Experts of a small language model.
Training: a variant of SOAP for the experts, 476M tokens.
Below are experts of layer 9 (counted from 0) of a mixture-of-experts language model. Rows are named up (a neuron's input weights, with its number) and show model dimensions 0-159. Each number is 128 + 24 x the weight over its row's rms, rounded and kept within 0 to 255. Numbers have three digits each.
Before each expert's rows: "mostly gets" lists some tokens that are sent to it at least half of the time. This comes from a sample of Wikipedia text that the model never trained on.

# expert 23
mostly gets: "row", "en", "den", "ung", "ang", "ä"
up3:081139087099116115138130090119127129064130099133142089083134110118152149102115150172151127146138160123134140130128128109150108112095146114109153177125146081161115115054121123120137133148115155098146117156145130124140119097126089130092112102150143129145129143144162135099150131155111103100135144130115137144097088130100112179102126140114186106105168137100115137129124089087157145130145122134153105127121115133137090143159124107173127177110156122128126141126158143105123176166179133

# expert 78
mostly gets: "′", "–19", "–20", " 9", " 18", "°"
up0:117145098149105105123087124160122101124123122154118099113144147128057158168129100144118155117110115099157109105122162094125105166167126143097135119131146067129141072139159128140167151131137163138107137141111109144137155121143120102111111081139105118113154077113088132123110131120076139115169129138117158115096065123138185125119113089150138117108133149142116150154153097127148156089166134139122102124094100144110145134137155127107130125097145081118110090095117163131117118122110148

# expert 8
mostly gets: " organ", "or", "ir", " author", " director", " Cor"
up2:159146107098146144111129135102109127112134157116103143124133118141113156170162110131104068151139117158133116091092118120108128130171165123141087143174142094135153097110177129092140108142135136075163117136153169142104071133113131146117139131121120103164124125148121170149133099128148136155109120098132141100113134134125078088168144129160176084147106136141123139125123102110086141116135160100113141151124132072159112123109112143106144134138140082185142145161123125158137169155153115

# expert 18
mostly gets: " sub", " trans", " dis", " ca", " Cor", " Trans"
up0:076133100113139091117114126114099124170139098111099140100109119122119109108110139112138150132153173154097127156132111134103160155101120107155132153123144137148107112092099133157122150147167101131103090132132091084099139127150142166125081105097140111180143134161104177146128105126121150071144128163119112135084072141150082115087141102131101090102098108147153100138136159127143131092100134132112124101112077125119147133109124075142147164094109130160141113139124135121159123130137111

# expert 67
mostly gets: " inter", " out", " join", " during", " through", " along"
up0:135140105112146173171116108171145096107082089138109104138125142116102139130125128084123105100119121124128170120124117135070124134113112123102139124155109121119173122148110150137151084132134135085153153115139108083112132112157134116127073106140180107170100168139122126086119167123119106101100116089125130109140142138107121125148148118149078126077120142128114123148102104090139145090067098174118150114146140176137105117139129151088109163137127134138145131106135132148116173082116129

# expert 116
mostly gets: " Jo", " May", " March", "|", " August", " June"
up0:126151127098135141119155086153072107137120144143136156138119093115075102140105127077087166147123129137100121112149105088143166139121126120147113142088120085110167109108133153133110163186124121148110129123136146108130162128122148151124114132111111127182141144150198159151113094109149108111169142116146168120133120111106139134121113120154138090130119088131116125085099126134144137065093149158124145129101100088156156162098140139151081123110155143097121139123108139111136111126086143

# expert 19
mostly gets: " ·", "MPC", "′", "в", "°"
up0:117145071159123135131127124148160103118114100106113118140105165173120103139156094116125145161078150096062143100108132096096110142126084140134111117134148098099088092137139132117117124117137139145097179157161128140148104129143089153092086122144109136095111103137098160127146087142110104089107125069110117075135120118149135092121147141073138145153091117120129117088101110104100104112157140097091118105130158116118107157145098130120107134148126108138144104109096138143152121109130131

# expert 48
mostly gets: " Ro", "d", "ud", " found", "id", "ified"
up2:101132130139145123176141138116117166133138151152136146158154114152130190143139122135142112156119121108109112124098135138114080136109133154141128111138155099096185120146116139158112149107161140109090117125105104131110130125114136084179150161094090123139083128129093139135132121106122104164118122097100137118115135122127123082171134147155120110124149120130160133162104114106158105184105167165127132116110115082115087115118063158089180121186141122112076139110099137113121144112136134

# expert 119
mostly gets: "0", " million", "%", "0,000", "0.0", "000"
up0:094124096105138119128129130114120075118124123112105123067122162088120092139129128139175142121116127117151096151119138144136133128107145153106129128146103139134116161117163114134155117124156138169136080108116111145110143074133112138142150109164131140148100142119171126164141120156109092082151117163169122143082097128171148150140152119163174135087155163146078122165143120120126096118130123089136137135135139118131126107142137089147127156101141180101081083092143116098179103132123134

# expert 1
mostly gets: " de", " in", " So", " so", " during", " De"
up0:126096084113110119080146113106164103124141124098115103171148164088140112102156140132123088169111154130108076080178144117116145160137109155144136125139114108152063150116077136158155137128128113121105132138099158114106121102132122139110154104094146140167120158159127136103132128158086138100109125134112161124123117113107073134178113116072143107110085119141094119140134145153129126119147123122146112128130136134099157127130126173164088110115142088164137103101143151148101132150119109

# expert 25
mostly gets: " cl", " M", " ch", " C", " gr", "M"
up2:107153120131121078129150143125154110138119100112165151152092131107164080144132183158146111161137143132140139134143099107155148156119102111126121151155108101071150159127092169161158155122103082106121172143158117128158080061113127138165117142147118093122131116102136145122151131124148151170090132122084164105134133129100141114113166114119119155159105131147149152109115101145180108141143098158111143143152137102157150129120085109170146120126137138133129147104145101165145130136125156

# expert 13
mostly gets: " 0", "–0", " 1", "–2", "8", " 3"
up11:137118105116144119067136074134161154169124092122143149139135139137124126131154148126165116134162144129112123132162147146160112167080107095136144130158127124147156075120086158140141094157129139169104142165144145121135096118185086102151117164139119111130140169170099130120152136127120154131127143114111125121166174134082099122121156176145141167114128177147165116122089151164155130125141147159121148167159144136135137129098162100134109102111144123131133157125126104107089113139102101

# expert 89
mostly gets: " Lo", " River", " Lu", " Wa", " La", " Sha"
up0:160135138137124147160125108115154126146156102122104092127104129096105174124094136125095100158179140153097134160161168104107151116153121105115115133155125120142115105170091099166138122139112125086109170118152096138151119115088113120128118129154122134163078136135112172189133128166132074128118129103106100112096106144160142086132122065115093127128086110111132127103106122141125144105089125119115145101102163108152113159155121112086129151087117127105130102116105128120109104109107091

# expert 5
mostly gets: "ville", " Smith", "ć", "ley", "ford", " Martin"
up1:124156094122145169091156118133130104091105116196145130137146130100111147147123123147120154154165102133148080146112127099113127124130141125122189092151126133088167115145148118124157098133152135145147143157094183134090114129159171168091140118108120111139094161124105155173112149150088098120161144155122141182137149147115139090082151131128156146147136113119115141161178152104130158161119121135146120098102108102143102160183149130096144144133102142138119153131117113125118134119130131

# expert 83
mostly gets: " until", "In", "On", " re", " December", " in"
up0:094147080144131151090146169177146125112139121104128127160138121109139135117113132175143094129093130147143159143156121105115146090119137093113127103106133100100154165088119154117134144125148115080146115139140137156116138112150128138125073107163149066091112089105128138140105108103132165099119167123134139124140128153166138109139117152113147154104109144141105150130126093139147134142091101141113138159121143146151128081071139103117146125078108184151091129172088139164131156130148102

# expert 17
mostly gets: "j", "ni", "i", " at", "ć", "h"
up1:158165124102119081116155127153113149147105157130132131107112138132091117170119125149114121144143137156136143101122123076164141156106085170120105144122121125150054095095163119090130139136183132150131103132167125130125151122116140120114118103146111114134177111167123106109136116101137145131150137157104121141100111081120139145102144110150132149089086152083076153139132088168108129095129119155089100153104150129159085133100135109129156107120103118087140132141105099109156143166116150

# expert 95
mostly gets: " pro", " ex", " Pro", "li", " me", " up"
up0:138132163079169131142143157171137125110139122122129104117121125098106108095124139129124129104109096114141078096143162174126109150157082154121116138118099128110096070147129160100146131114139120156127091130076146073078130132135114127177119089136124102164154118092106082115143139176106107096136149142126147138159121134103139139175136125089084112158141153146077100141149102134151161118114133089132108143116111096126130147093128124078145116125136134160126126116113124153096148144117115

# expert 92
mostly gets: " Bar", " Per", " Du", " Africa", " Pat", " So"
up0:132163114123138124087092121126106128115125139115144107124088168111099072117096148114161155170125165154133106113108104148165095109108115131147123144120076132149116119124085099110115136143125097114149166167121123147126148151154125144133104128122119148137097093138178173115145137160136149114148112138129126104085136127115150137115092160105120130139151126139128178102154091128135123078136142128067097152168128084142099155117089132129104164099182127133131177127122142150150164098098106